{"n_layer": 10, "d_model": 192, "n_experts": 48, "experts_per_token": 2, "d_expert": 96, "d_shared_expert": 128, "activation": "swiglu", "moe_layers": [1, 2, 3, 4, 5, 6, 7, 8, 9], "router_score": "sigmoid", "normalize_top_k": false, "routed_scale": 1.0, "balance_loss": 0.00211, "balance_bias": true, "init_std_router": 0.017, "lr_router": 0.000909, "vocab_size": 32768, "norm": "rmsnorm", "norm_eps": 1e-05, "tie_embeddings": false, "optimizer": "adamw", "lr": 0.00165, "beta1": 0.95, "beta2": 0.99, "grad_clip": 1.0, "batch_tokens": [32768, 65536, 131072], "seq_len": 768, "train_tokens": 346400000, "steps": 5202, "dataset": "wikipedia_en"}
Below are experts of layer 7 (counted from 0) of a mixture-of-experts language model. Rows are named router (the router's row for the expert), gate (a neuron's input weights, with its number), up (a neuron's input weights, with its number) and show model dimensions 0-191. Each number is 500 + 25 x the weight over its row's rms, rounded and kept within 0 to 999. Numbers have three digits each.
Before each expert's rows: "gets" lists some tokens that make up at least twice as much of what it gets as of all text. This comes from a sample of Wikipedia text that the model never trained on. Tokens count by the router's weight.

# expert 10
gets: " =", "\n", "==", "===", " ==", " ==="
router:486513504501462483456550485509500487525484451498495506532482511474494471503447491493515536505456516505485519513465559532535515496481526519484506487465496438485526522481479484476495519520488522507483526468455518510489482496490548529500497513472536516527568512513499522524499540471482501477510535490521520552506514489534503490540536496466460512526473502542556499476542466497498478468515474482485468468503484496517500466519509509453512491474482540483522482524501469471485482440498485503505480505486496521501508512492565486485518471521495445480522508450505516506484487455523502502
gate7:487529461480487493530488486521526529497487470494505504509548480502506483512508498530461542491451501473468477471503512452487503500487520537512503529505509490480517526471491528466456536461486533510490527502461474518490503498492472501513500522475497507502520426507467505510536513451538482470526467525553514540484508487503537491496496528461460500452534510543540510475487476469495471507460513538498504454495517517526470462548526528490516501471485480519503499512506523437530505493534503460533479519540514549490519466499502501493529477468501500542521516477494513524539477473502514486
up7:495489496503468540520512473503514552486509499484498506495550509479492464485508491534522546515471520493475506488483489492481504527514551509500468498507513509515554529491496458474503532479458513534484529534499487510482485528461500491522505508460513487523554518481493511517522502476486490452478485527508534527468548535467522512472470492453449466503489531525533502458508477496499476457515496490513455479515524515518432478522469506505497462485463507504506534531492475474554490507517494425508471505522532512521530493499505519503481472538476476528537493518501531499525508485474535452
gate8:541540507525485426507524541540499556505510505486469486541570523498487494518516503471538519475487516492486501505505526472533514475478526497497494509507512492484527490494517510496523509509506540519499562470489573507488476510521504495485504506480510498504533504498482536516514523479457506508506515464499490465525471505545494494525536495486496512529450516512536526470524436457485485512481508485557486498487455501514509531519553507461484492514508546500515531567510508485480494467489498442545505500521511509458494506457503511500493512485463490496514532489494490514479518454522505520
up8:472492484486512558461454478485506443538498508477503495508468486561467516515492508498450504483509496498529506479469524517466460485555482527504482488529513508485486538518495512481495469497501449492504459516490476502497521493509521504462501482540467519510479507504485513504473479542541515461491480528542532525469485468441484547477483547497501548503543508496466497525467506498496506489504500525480504507482564514506518461470441483488501467477480485524486462484500518525523520524480521545464490503445515485485487489514531490504488539535515485547488500499514486481538516492485500466
gate9:482513526468522494493516520505498536527516455500516492484471512467471470492514536501468534455514480497498504491492505570510554515508509517473515470489506467461479531516469514510517495510482532509501501464502505520471480465466502568517503483506540537565505505485505461486491500488507501480524536472519527502520482532493454463522510486460471528515485477512515485470507447468536523490501523488494514545496473531540496489504476530475509524513489480501536467514567474482461510470482474490491458496539498481478478463542528465509509495486529476513469524497531500521528492485511509565
up9:510526519464513520524468539499502562434473502484472500513493487474465473522472503501492511506513517488549564514479532496492550519471490468504512474491505481481527501513505519523525500491506504502504544486474481543482519463480489507499538483513496555519551557494549504507466494518495517483512524485507512527530508546494544497520506517520487502475498461530501470481491484479539516515502495471507465507517478457479502514504482520489492496482521492514478431537505506500455492433513491488501419488506478490525491493527541509492527429507506472471470501506499518491478526508507516472
gate10:514503509502469470526494462499491513532490541490499473491505538453517481520476469450489520512424506475498514485525523520544529510523538497465458533483492482446541497450514491486477546506526459483481478504488545516489525475494477516457461478495504504467537493527503522512515501493495540494497539551498470540486503461543519488523501500497486506491481521496514517432487500466508484457511485496475522434487493476523514485517461491506495475492479486511505473550505498509495473506457492471500541487468497562466503488480477479498481496531492525503503491468491511468495466477490507545
up10:552495493515469522499444524472538513480511498497466489529488536480514468496535551446500527511472496530485480524528560492453482472530526463455472534514495476474480481503498467494490511509508480518512486528473536515496529507491502499502522503540529478503495486486517505510499513575501490527501504508474518553476518504514484477516506460518482511511522490522488507457490450471518503435514496496516518520485494473531470492500481485455469483456476495478471500540497520551541476511496465485490518505526507520449513481466490530493479480498453545475505502504481488489551538497501464513
gate11:509471481497479481498504473466512450561503447514526514498486554554489452474485486507480557522474508529475517513488514499533501500524512484479473516503479506513484514511475489510502517493531516548521519467549485494460526534522488504518485534480554524490516509535500460499472493475520506486519513542531477505539536476473495488509482478519471473539527438486537492512475521450544464501517481484480523511462480483507492490502464541527497487517498469522488513509530482532473511543488483460499457502484532497502490537529479501508493489513512540484426502499514468498500490529498530481
up11:502480540501500519490501497525502497513490504500519523512496533507558509463541522512523455507489510503527482511532465497443459525523510494518529514521491526535464508499497471480516462459455501520519516576496516482503486523505482489529468448477517500539468511507428526497522479519505485512492448470491522519490510495490491507453472478530480490456521453501510474496503526483487534516488521470504499504508506509485493508447466484463509505497499482460479494487486517510515454509476491562453540461476531481492466512466469524555499530562515525521507481512508500514479519494487471491
gate12:513483511544486525479502524512511536493457496527497583523467504547486494516507505474468494489489499537459463509486522522475488515474570486521514480519499481517506475499502511529503529501488510508497506477509474510511496452481476485495516452503452531515531541516493481456500493479455490542447485488495490479456490501497516508531515493526487520495529483505545473462507463503542511485497500513471507537471459518523498468540463486453518518475454518496535503471502494499500517457507496532479416464501514509508499467479477491501517499520458506514516520492451527514494484501492518548
up12:512519500499489444466489451519500494511478479503502497492498482505490509518414505501498499454537535503462495491459480454508485518509525526465506483487506478486536512459512511514508549496514493556468538471492495480481528500517511466492492503507508496505473481515551562450481519502517506485498462463514496534500469481473519518511545526458466542510481480516503484503519515509522486480508472512484498429465490505491509477490512494433492509497488550506508529502485436494490542484526511499507472484520486455455502472509508550482524471494476468476513479484474543501481509484534484507
gate13:504534501542434442499551516485495505484502451495486506530524538534485493471506514528495528508511533554536437497515516512534482522494519500494500526481511478484455483492478510508497483494476571563505519513504455521481471556511537496535481478438519495508542480496497509494545513479497510510489470519502522470509482539506482505483458484478477494520495513508519521508516523474513486476521513489543475469515514474513501487525527512498520498487486512479481481501500465512511532481504562474517490498515476503504514555518522557496512524509537487495511568471532494495463517503486499499
up13:508476507421558518525488491532506457498513507509497507448465527487514533488482518477532450487542402464492485497516498504497511495528475489529507505495506521512501535523491482505511494471540493477491513498479520505505514468485460502473509512544492505469461527486480471507506462485517490480544538494551491516509511494494507498496505546522526531498540505505491473481486507493485502464487499530485478481526485521490476476527512518507468489511529483526514501521498503471503478535457459532504500493511492434480479475526453421479485502512500523483529463526454493478531481502524472530
gate14:488482513532516503490541521457470445480539496506497513493532488528556478436509505461517489519513490469523485512479555513504536511471500449462504501548485493483510539525489476512533467477509541512539492528483450514460454477492484499510522480493515467499510484523514429457515506535503510523528513477535503477533489530481482503503474483512477510521540445509468521468508526505536497542499510478522539498498494495502503519514491523514452515525463490484541488482521515501484493496470529514462519484466495502502500527513480489572501522516475495485474524529531508522497512522477477528
up14:454488498521485491501527478486484458544535542505515459558484477546534494524470490515514484512508456510448509500490473485528539509545537519493515525511499524505521505482452451491492459520508467568538494495456520502532504545513503508505523489472500529526502499516516486505535531460499542494511528498557462515499452478489530510495502500464526525518507452478490464521494503481544507520499490486490528483512452510446510474493502524501502533496535494495526497547528507520516496508522519480492522469492489498520524518504499514541509521539515457517493527493473504522475509527490549463
gate15:445462506475458472503480502503531455469459530483473485521509504489528470480492468495487525503477487516506492451471474563504503494508521462466455513512481486512489513499471530469537507490500465468476523522510539493502529496493531530510548507488519551523502541511493464530548531495450472511488497488519489513492529457523481500514488481468529510494495523517527523515502513459522526497496484455498483491500494502491491507491539540481487490471477476484504499500483502521486497440468470483464499520458525438516500472519527471462507523511558519499503533504470501508509506529511574472
up15:463498482439518540537485469473476511483493460508514490518461500487495490477535537550569538483518485512506512430500521520439480462514518497527489511498545502510435521521484467513482496522478490511507530548467510494518504510539517518496508513471520504487536467502491506531522498513499507525521482494511508526468555483507458516490464497505473467511514528508533538514501532498487537499517518465495470494518490530514441522564533530539516498489505469499513507522508508522517492497484486490491494475469513460513504493501505466512478475540484448476460470485502481507516482460524505486
gate16:511477493505472525458470546511531468538456516492484508522468500469482482541464488484476492521488518525499530525477529491473555478507489508482499495514488524452565451488531539451481489522510488486523465513520495508488511486517527504485542503481483533456494531511507508540436506498508486497487482462517475482495511480536504526529525533454487536497504457526455492473494477512464471522520487493467436469465546436480463483491525483472507510490481489507498474502459502508502495428496484503480503531498487530482495506478504551514504486480487516511498522494477515503481519505520504488
up16:504535479475494498442515495509471475508523509521449516510503490444515475540483485514559459541488486489481497486521553514516523488485492519510477516480506495504527448514453498443477529507477472469504511507461518487476531481510487519478480493479499517525492546523494498512487522487467465498443504541526516496497534504505512471477544511472474493494539498551470452486516512481459463520499437494504480454503499431476460498466502523494496450532499528520502512508457484511533446464483517500520508518486488477500525501526493495522499468464505519497490509515509501479500470489482496467
gate17:529530502508498458482505517482528534492509483497494505531532531477476444536524498510488506486505577528501469477481529485469540462507549468510503492470487486500519493514501515499545518512521529452522483516509488484474486511483508480493480506472510487534484532479472524468504511551484476534515506487459522457515448528504470488505499497459501483496515484520521534482508502505520490483534543499521524474495525481580535470511520503488486477469534470486465432525518511516523499528514531493509551505517553497493530523482510477535515508508507463484519508460528458469517512457507480493
up17:472472477508534478484542495507501521504513497481498509496478546555495450519487506465517545508564481508511495483495493480478536496513504462486489530488470547527497523504469477516548523501499505493513468530492509476445456483505516527530475535435538512504527491529474513517494492495511515528521524460505516483525483511494508482520510459452491500499523484519577521502517497490544489461544541539513527503526527531545504506491522484508491487526490449493517461539561511494498497546496512490519537496508532537527480492511478484537499509475530514517456497483480479498513476483481511515

# expert 46
gets: "0", " |", ")", " |  |", ".", ";"
router:534500490537483490422537498511516495516472477477501535560477538453538481467517495493535509504473549518483506496486522521479493497494520539519525491507497481438536506517504488450497444504492529517482523487486505520464494529516483498508468501472541508532496485507479524499528521468538503496523489498518498549508552498503467523519519502489450494510488455525526523476509521493440507508520519498504457483508540499543469496501489519490503482471477527502502514484505498489504480463525494519521460486473543489513497573501507509510449459516508466498465541472488497484498478473543495483
gate11:518486506445500454474464489505518473491530477528525477530553505469490484480448522546445498522510492508469508520497478477505447475496477494489514517548525535526483494523508476537507508493456507485477495488497456523539477470518482533486519511479506509509517519493500534497536483462498463484570507487546476528490510529487515501496528499503465484526493497477482511482483509467461491513502519519509517484568434488503508492526504523491511487522465449515472510495485474526502492504495502452460437471447495492532508482474471522466481489513457498470487480522486497484525479506529517492
up11:521541516505507476490520554516508537534489495529524555476495539457530557504485527514503499512504486546495515491491522449483485451475536481519530512483524520503508477523512442496473471491478503483494494471458483553505486548504489517522485487509479498531499491509469522495501487467501486489506448480499490523508546501480523481553511520526535505545476443492490469536520504496473505513496496496550572485500477512510521496492501488476522522495480481509501481497437457490498481512506543497492468480506544468510470518514503537566473499472505501497548505506506482515467520488530515490
gate12:488502482447533502522502495479470489527526498548479553480472480520512515560530522476569510512495479538503550510502486497487451485509507508490481499498519501526509518499540534508478490481515488484471474503508515561480490504500491480486504514498535541437518500452479495521542481481554544529520517485522501498520475534486508497490538518484486549474493544504517512481475501553502493476506513507476462522492501466488473478539503483520511478491509537509564510489500481502499504471526498479515499474448463494528494487509503547481506453523476494521504493513522486490514481455564465484
up12:529556533490539498523504496559521510486511485493555501495440502537494513495510503554446521502529492562489507522487515497515506494463500513501532469497529512480473488504486497542536484478474532512486522515482543488444447482510480475518463512511452506475462505475494506485496522475494485523501511497505491509454486522466469483498477499527507465497496520461466481556504472484454539524482528551495510462508464472552490512533508501522496459511479532509504503503485499478527500515522480465526497519469523540496485519497490516488508521479459519512537466477520492476546531487521490497
gate13:508461527486470515484500486461485470496483472513485541506458493543488503513449510471519526528462490502490511510505469481479470491503497548446495480489525516495513517454488518534505509476522536525477467449504535476474454518517544519519479533512474536552530485462444492535497531481499530526485494496560470502500508505501487494513522525448439470493494491496501489531505486457516460510450480516482502483504521529524479496526489510480510496492504508534506536500506517473534492506516506488499529493470540539503472483506480539502456510528542472537482534497522471479517464455516493491
up13:494526495511517475480461509451506508478507511476482486521535492495507507461510487534482493493467533488482501468454507516496515517504522426507459531530461446525487465562474457503464498514509496474508509523490461499529548460500501525478512468506492487533501500532537534499472474532519463495525498483510514479529492471519547451464509495496490518471536525500494488502441506430462509502507556517527474512506488495499538510482487519456522540531494499508506483467477493496489500509454496517488489467517541491502519504497521499472501460468518492490524533481487459514470547504492522478
gate14:502507484530517507456499522509505503493493477478537495469442489546488530473499477524497511520499462491482504525513501471478503476513516498471558537474512513513476534490502483509534472486491534555477488477470509507473505489488486488530442498504506531528497459489429496529510500424490515537523477478457521535491548501508501523476535539509481477498480537495484474510504502468515544470509488556498475518472504504497480513501534482539554457515511525506530535499517521496501509503507493463532489494511496532515509531481450491502479533474477480519469555491488490486488524459525454522
up14:540543515494496489541518531525510515501524511522531507520499498478519508506486466457530544517532531548482535486489495494518488468495490513523505511505534535528490506473519497499524477459538482520500545489483522477452520490497500492509530509526463501492542454474453497516484443512519465496550494478504501539483562486513463501515505491497485513538474508516545450515479503510494507479496542487471510504506503495479503505491451508538488472510539452565526530484539504501487494509520506463439487466479514474524529520521527475489484471457469545471534535507496506496489525501516475488
gate15:518540510491454509495514472497532513477529482505534524540551504494539499517479501521503518483515534437489530492517511494469527483467510476468484509492467504529505488515489527446506538501496536511507497541491510513452512522475495515509519493504535502489520479489483453470539510545509519530499525448436477510516477512523467466521520499515530462501493465473559473492469504474533478531512526531499513474512495514515484465478524499482485493494496516507490514501505471463456493461501483474502524478529528473499502471488534491532534508534523502487484555524454513503562467463545527479
up15:528507476518427509541525471499500511510469481487488505528476503417526543489511529464489487525453494503522515520516448495485501534481507483526485499506528470536496505509500487499429505517532491470495525480513495509480483516479490501523445508526492497502492490506542507443497512514455494478488543525537517500503492525499473510531492490529457469541514532485490506549512501476512532513514499505504558502477507451483502515489481491527446502513532505522504503462500459468505479525546518515469484483451488528541482505498517541517515472513529536518505445496511514510483478484476524478
gate16:473487461505489501490498497481486538466513506507492540491503484507495499474496520529512558529515521503490468533488484511532475478495515551511561456468510506437505458479491519526526480537497503525513514473504508467458426492498507511528536514551515533532509486471517507510508562503471521479472489462495492502508514495451487505466492501485482459518449506501522470472553500524466457502522497478513476512538497520489519498471486500472514536537483523515522510530482492488534484448533488502505503522459518491512457494469517501496486500504523438503497533530502502508476530437508491508
up16:491499486535551442502526526512511516499501502488465499480513480525479487536500472496480458473455520526494557472513504499487464504535499502488469550480503509487511502511489468499494511508551478497516482522546513499511501509516523522483484487497501534511517483510470451536465472511490518465467494515546509517526494471517492501490537487461485522490527476527589432519517504467485491479553519519527562502479518543481497510470534513526508481489507497500526487503496491511505464490486503468486510505512575528504516503500508488511511482479491502514485544496434514519545519543467476482
gate17:499492518513531484475536467492528508489520518502529514491489533495480506503527505491489500506511531482547498492515535481492492489501513505500523490508499489464512537537564518475513504520526529546522478497512532496493512543453505517508542521512517490502453473514481503486511501486464474441448466496487457481497517503516512513538479528520490487504477519491502524483488523482455500530488514514532503505490492541470547517466445466496483491487440569483575512516479524508523465482534461491511525478450504486453533475481500462482503482504516510513486539472493528535538506464543511477
up17:469560511496521509530500533519480517493486525499480502477493460491498504498506500513450509476538497510472491493471456498500457477495481522482492467508488533523500483470456517544504498538493477488454519468458479496514488521532508459459478482485447498507534538496485497464462491506482505517542494534530526518515506498482480558474518453458519531520514467524505507507496500493531511459500498480457533490464519475515477508518481480530528476481511470555436446472522507486520532493452511538479481523534523504554469495491488535494511531549490496487477494516522502513505524498502478529
gate18:512488489515507466463502493518491488506504422478492504501472497462539504505467480520471485477504512514511486518488473516488455501499491487509516538487530463494483523516488474538511482535513512500488467485457504498482446498528518438535463515513507486523501474508459517541451539453502485458526492489529468533488503501464513506482533487475480525498498478517510530531497487480475502475501486517525472485533495521507505459491525502505514541466459516525503516516481543466493453503525468538551501486452487506461492505539482508493520519525525444512462474454525509462488520480563484501
up18:488477457497531506488494529522463478509508461436484528507477460498508486545505492547533458498488487491538505499476510507492479514514520514485520545547531475484511565463511457484546527538524504520447477525503486494465433537530513479510515504495504488514523478485513515500529527455501502482479457512507443553473518507480510522509526467488501545497504489526496529527524524505476483517526477510503508477485518518484515488492513532535467494514485492527484480527528532477479498519543502471549515493482488492497513477494455502497488514483518472485465458501523555529484507510553481511
gate19:478483486502493443459489475522521482529463488454491496511518505525467502479462489480466485444513546490490515480475508523492480531510492508490521516527482491533495503471447492518563537504478527487504507485527538505537492491526529515509443545480517483541489503501471524524496519505474500494499478470510486477536515507526501525508533484460510533478510446499442541511489450490476523476520515483480496454530533503534515468527501478464547475485550508518490495524486556479505476500500487510474468511507522497494479520513509505472487522486526524471541527481536505522520534531498519556
up19:480509513521484523531517457486542505533559484489456508489498537489496495531509501465510514489530528495524544513516512495460508527495482457502491538506486518482467500528517514490468503504497472513530467497487478465495488511508518507521514445556523476529499466526488456464480475513541507514501520520484530486501453514511534499476471489488540498501508498487540519488489471521481492504512465499513551526510456486504484497449521497513454517491504502490490492497546495488517539505500436486492490487510490537538524522496529444567555477541493510517460555450500475523491502512475467506
gate20:504547491474515469455497473496509504471488523518470523527534504456455462483501476488497502497502477481511508490472468534503523508496514554495464486489514496452504506504487526475448496530496483528476506517544498474518471480494523473523531498519443493499487523457468489492492520489512505482598505498476521523483514540522479493500456501507490497522472492534540495528527500458531478524521473509487511501519473485520562474486521499462447488477503534494492547488509472514439469487517514489507526480501485494505557500517528488517525480516437485520469478539493508520489535498505526501
up20:488490483478508510557500540474497495538475480489527488505515533518503527524504520479488486520522520497487522488495502438528468509501468476499531526495495501517505536508485480562521485488461465487532513518460502500521539454502472487459475491482504523520540497507550498525479470464483493451510501552511495513526501496509540488468521484492525498510520515423502510456486488494505495475491494496505437504507500526469528486472508516520592526495511482539535454496471518489526518463483478482509463521502479494496501470496476519461510521495489517481508538455523463444536508488483508497
gate21:520447525524521493483540545498510465492508460467497557538495538432492465490509485485496497498468484516500500507458513472501528505496532507494548443462517518512545492479511502476500490504488487489519546494510472533525535476459540520481464510504505502514463485488477507515527513477490487501486467492491501541499535512513479479515507530516476515495518475541484472491532487504481487479518468498526470488474523511526475518517543517488489509461480483540493522476477475535486529516485512505551487538520558508523510517501547512517502514460524449472514494505533456501555505510463503557
up21:524522555602513500549522479466481512511472533502528511495453518458533490475480506510485495529516509463520523545536516492538507515505510513487512461492488488487457540511544545473505515530478475485512521510499487465496531493472513502489537450533510484516512461499538464485472499492487512496489495451517450468516508487501515509518474499499489496519479477489543490471534504510516525509488508467500502504548464465473492493463500511479522490502480510498528507496473500495506526495503484518475444480458442452517510479484478517520549498540489488502510495519514557502498488510449499493

# expert 17
gets: "- ", "–", "| ", "2", "- Family", "- Genus"
router:498504513509467474435522502493502468537466482499517564564524474489466496474490499475534524507503513502510527508487552530517492478512490518517496436474522497463515473514512496496531430510501555524485487463482493502438514490452559535518521494506536523521545521498464466486500520495537504507509542495508487499538498498507483536515525513487483476507474487533521487494505463499455459501483487488476468477549483504499520487498522497462491512500476514474512464479466494487494455485461488538508476487488538496523485509504537474469518485516537467478488519479523476531490521498497525508
gate0:492526509523535506467474502500492464500489484491474507490505487507564500474495490508489492491484536498443494501532452495525467531518497513515512472496499477479530475465501457464525493509534533500482467520468486501484493494522478517547435549539484522542520484487475526486518511487493527528518477472509446485543513488498484506491512489501478518521487436546448517480499481501487524481484477516466500523448526525502515490524540530487513475510518470520508503469522511480492479521503549524529515495497533466504476524463496505517462492488475456559508527447546522498524492487493447521
up0:530484522508485497493496486475501513520496516495523457494497502492478492521510467523499499455495486511531504501490470472484492523516484478483507438519495502485468540479588519509529520532491475411520513515531509492505498510438523492480489496507497504484471494534546495483537454496495487504539457487537494474470517512535485502513461516472493547498524503501510553511533510470472505504516483495511500503477509499525502510528491460492475466515484478508442561484512509519494518533519472496478486465500502542521513536533513459497515522492516564513543462541528485473467503537497525518
gate1:475463510485493482484528532464509490573498505487457539502510457487539480517515512512518517505512514485488504510455498511524487565505511498504491484527462463511503479530521490482466495519479493496490524476503501484510466449476501496524494503521496479528464464493457486495505524434527499489496492469486484508532515504510457461487463506489521574510472498514478469466490492483508480479499445499469439507497509485501459488493493540473470480502460528559502496505508467458503514469495442487509513455511544533514485529492507517459517534523491538522501502471492556510510516529489500503
up1:477465478519507489511550491505501491502480523492505501508463508485487528540535491529531485481483492450491513514471520506461556530512516488502451506491498486528515474531508543478486523523522460504458566530540533496507470568467475469503514520476514530497504448489510501500507459538483521480546489498489500465525518484546441466528479491464520506506467497461501530516491515505509498487512500478502462504456543500499505488496533482499506476420493492523518471477506515495486520459484509496478558478536525511530519512522523534502529480522490494489505482528488516513538477535499517490
gate2:484482481475527532471491472480503481531542521509520510505487517422505465512505513498510496501511578508491497486511493549532505511490528550511511472505518498467498507505528508465504484514499496491528479452530498506476494460516499500458534508482483487523498498512480491509482535488514528511471493489540530483524518547472535517485469522495494466493475526492493552473483489534522521504520501481482498490527504555508519507476535498501498524510459567489458527513557478522465517484480498513540498531399527456486514478486507462479485488528518508545532473487492509505504504531480501511
up2:482513525531504516466466500524585520521514482486481530504503505486485511532514504510512494447520548503472491451493498520482529515534493534497518492473537469516500472488519481484490515560532535515463516449516521466476498469515545514483519514517498495569494536514479471509494521502475524471485508508513504512495470504516495503528507549487497464519526462519485468515477490508502492483552475516537505501497523518474521526443531512452476471484480486470514479493494495470513510531480514501489514501486591514501476486508518466476522481469528526518468464494492500524472541485475514461
gate3:517510513509457560486522495553514495499560485514533500540516484517475492515521528538487521490540519507480486491481507499456502477476482496521488480484522461470495466494494423495508496514441521492521494519514524502454485520486520534495487469528504489536514513518518493528510507473506514503531497470492494492504477463540495511500531479477506489512469522502458512538535511498500495496489490503515513485468509470558475488504502561543554535481523510473525495483462489480555517469482533505580496510486531512488501517507535504523505483504506542503513543502536449520474472511490523544
up3:497537506507463535516509458550523490468522529527514517547500480524471495469544518529498480473555498492539539460446506520463495507508467453506522495477541489493496479473465487467522483490465480478496520510528488520493539450487547535519490492503509483505531498483466488536513529537493497553510511498464510462440545504479495514502512520519500482460502534471500509478519495527487528494456525528506488473488500458483499505455520525490528504504512547490528500486472475470453495491461515508503524535472513502526485519501534483529536460508493489519522479494524469484492489501537539508
gate4:501489491447483479497509527478477512484428510501524476506547481521486504468477482482523553554463506516502496544510511516450523456506507474525472522521477517488473547533493505452502481512478473507481504469449511527483478480468503551528504497550488498425540512489511451479507517503491504492500523489494489511538503525507490510514454529511491525517464532523505459479504529524517520547498490473529505493459499482534515525535456472503467520510502487491528547519481500518519488520494490522517498522526547541525506491525511512483483519544472510538502523489538506504472470513498498480
up4:482486486570496450485484527493553534486517513507532554506501484470509511544494512545470521525522480520485510518471519536513482477536523500507502521497512468523508505496470494488460537491516477517509535516488464447522508486509529504468531531483488524507441476476466541501452484490456490485505486459502489508499493474490511545501484496512514466576503500547559553514471461510480507513481485502468527459514507486459498539474520523525497470508492500498484498522527481501536517500499521456518498545485488496492494499506492521488488484491525509509503495497510526477500478516421516535
gate5:534489478534538456490477498511488528489493459473488557547508490537491510509507525519449458528499499500501502499535482510507480490539480512523463458474523519509551486457498481495500471472533477517473503462515490511523496487446495490500493489465488520529516500448454494474509487515498520522512477489535499495514490522460520512516525514512485410501464537488516498498468513502492505480518538515530493474476554484455532497492507534512481491450501514420501518497478502527499476501475454488521496513481474562493478504463539527506491513466521508498476466474523509489521511509526495493
up5:481500444537514492514492523471466505506528511491482527502497493494479530488502536508476463517473524470502482510466500530494483531515510469516484521553523452533534476565505490468475491481545470487495518448543514496479511480499497500528531519502514487509532492445480464529495509468489504511437504498495464472501517434490525463513475489537465496470474557462494470523515489528494470475460536496488530534484528469462465454501469509483481476494468493468517479503508498525482500492495491538489492508530435512501476481502472510501499526456507479489509479474492534483518514520530517490
gate6:522512538502460479488528510438507448532494485510485520528530502523520467450472440458489504498495476546526526515490514518503525527532490480469515462472530507491508468469508498482508462528477466510475499486520480540472507481487534525467510517503538496495478502500472500515495523457535481487501502499519505511505494478497509533526528526501510525521515481562507468473493499506526444506456505468480505491511483469521488449496544490523490510446469500486547511462475483508497495445501504484496468512498548505475485484507539572469515465498516477514522525508491514498442504505467502478
up6:482495476526519508471465466538509524509494511453499508447478499490474572523480509535496506537504562473488475491481494565464553520483523509471508521523485485493496530537473501492460509496502565508478510526519520509476505505548488556530500481487528510539516506482525513491437521500483552507518489513498524518498529505508491483484494458476468483500470496491480533536529480478472504513543519531532519529484503533507501485499493497457532538510513537470491477506521481459486483484507526548500494495510482483475527497497557497519496525496530494505488481471516488517471548497477479461
gate7:507514526513547493470509528498533494522511478462483525502449497483555505468498455497510479481485482538477485509457459517502539492457512504491458509516524434454527506554471480504485496511489509512516538439533533496513502454487508503485488480498508514529485511481461487501488540483530460488498497482524496476497479503500499477495511525501505506513499492508470514517468470514456545497478507513490497511515482541535536464483533532472531526567509488459514481508457459526512519497536494495539521527506489520477500469530490500457507536466468509557507476499491511511462473517463474498
up7:460512540483491495476492504496493523493495508474485463492523495448478514520509503511470513529512534500493477512494489500520456501509517536494522492461510502523483511428484500502480521494475533475444521506504436525511514507488469511487526462452507529508486500472534545535495518456475504471469509484450532512504493504487481528527488511474471523516499496517504524525469539517502509490512559505510486512489500508490499493537510506491511515444522512451524492514534526467523507429498545521478497501510533471489540506462510488501528484506535485482498542447575486483525529488558511485
gate8:519518504500497483514533497532510416524477515451501500520502504508541459460496512477505496520537539537506517491487489510455490505534469531520457486507478497460522502533503514511488490512504510511522499499486503495485494523480529449516474477497483482446528513529507490480534453497542481542482524515560535492538486461489520564488482513499475485494485471503511482470461522495502516492505518466491509520544524501503488511516478478544455508468454476499500489468474505471500508536512474485520502493430521489483513504493514519501503478520512538461434470474490514480538506516497536549
up8:483513473520514503521503483454497482531540493472473440499468533511466510507517517507499434524508479507508469498479558493521468484511494448459549511536533485520500498501464474506522460486471477479507500456509441491498497499502465501490495509492424504487496507516494557515499516472535506490459457524489498525511497491510467462507483519505471539472516535538492531507497489524528522517468502475473471496537518474510514504497537515500540498507519524486478491494529476499488511469526536485523479500487492505483494463451465534482480485506454504507553521481486517456501515534498495561
gate9:542505494493496472478531495475500529543514509487546520519510462470492496494481513518505487474524507478521522559472489503538513496511516467454555489513544524419503500450509489493548450496485522517503504492455485488455543471462520505521465535476495509516532512531483516487463534497466487534483479501511479474533530499536467535493498531444505499480484502508489506511508477509492507513466500498502461487532503509491520476488537450506523495525462509472456470468520511493500500530538486517508482546476486479487515505533503486462507489521517542535519495487517499514488560506456480505
up9:522499476505493496504470515526525522457530517510502521471500533537498486487537521475444519527524491495496483503521494510486476492477493515544503517511515474535496472557466490489468541495494466518529547508496517520531503518491490478483514499506504517484508539503537480569498511518478487413495506499490504492504467512445509516523462465469531480467528529445495514515459497481497486497534502508522486549477520503509497519485462470521487463483492520523477498521507513544559510516529533474479521505453481508486493473482465455490489483507472490468439495514501460523532492491524524453
gate10:507511505522507493490510550497476506534506492526485525546503468497511449533479499482517469468517531492482512516463557473523488492500503552471554460483487507494468545464508522529535443474509491489497456470521507499479489478500503502461488515511487519557527470502457467496532481421548476495526531502520491505507505549523449469507505513500492487486498503520518518451521496509510439494506497497487508505525476530483475490488531527488466503491530471485505453479509493501482509519455528515477478513474510477516534503521497437503506511543500479513493552476498475520499516489491506543
up10:514498502510481493510528536502482513525510530514502538453507490481496489508523502475535471515518509490509496521428534468491452501467483521476448499516496548480484504498476492528545479471528491518462457475524503492489497486464547489491487515506456530508515479484463477478499493448516504530546530521509467506486498502509479522537485514495485508471477510500487523486533487512452443503482469526489550516552501502467540475462560512545455545476506500456503512496474515480510514534492520504518470555482508507502523483504529458470505491526479475508492523472492518518461509506521496546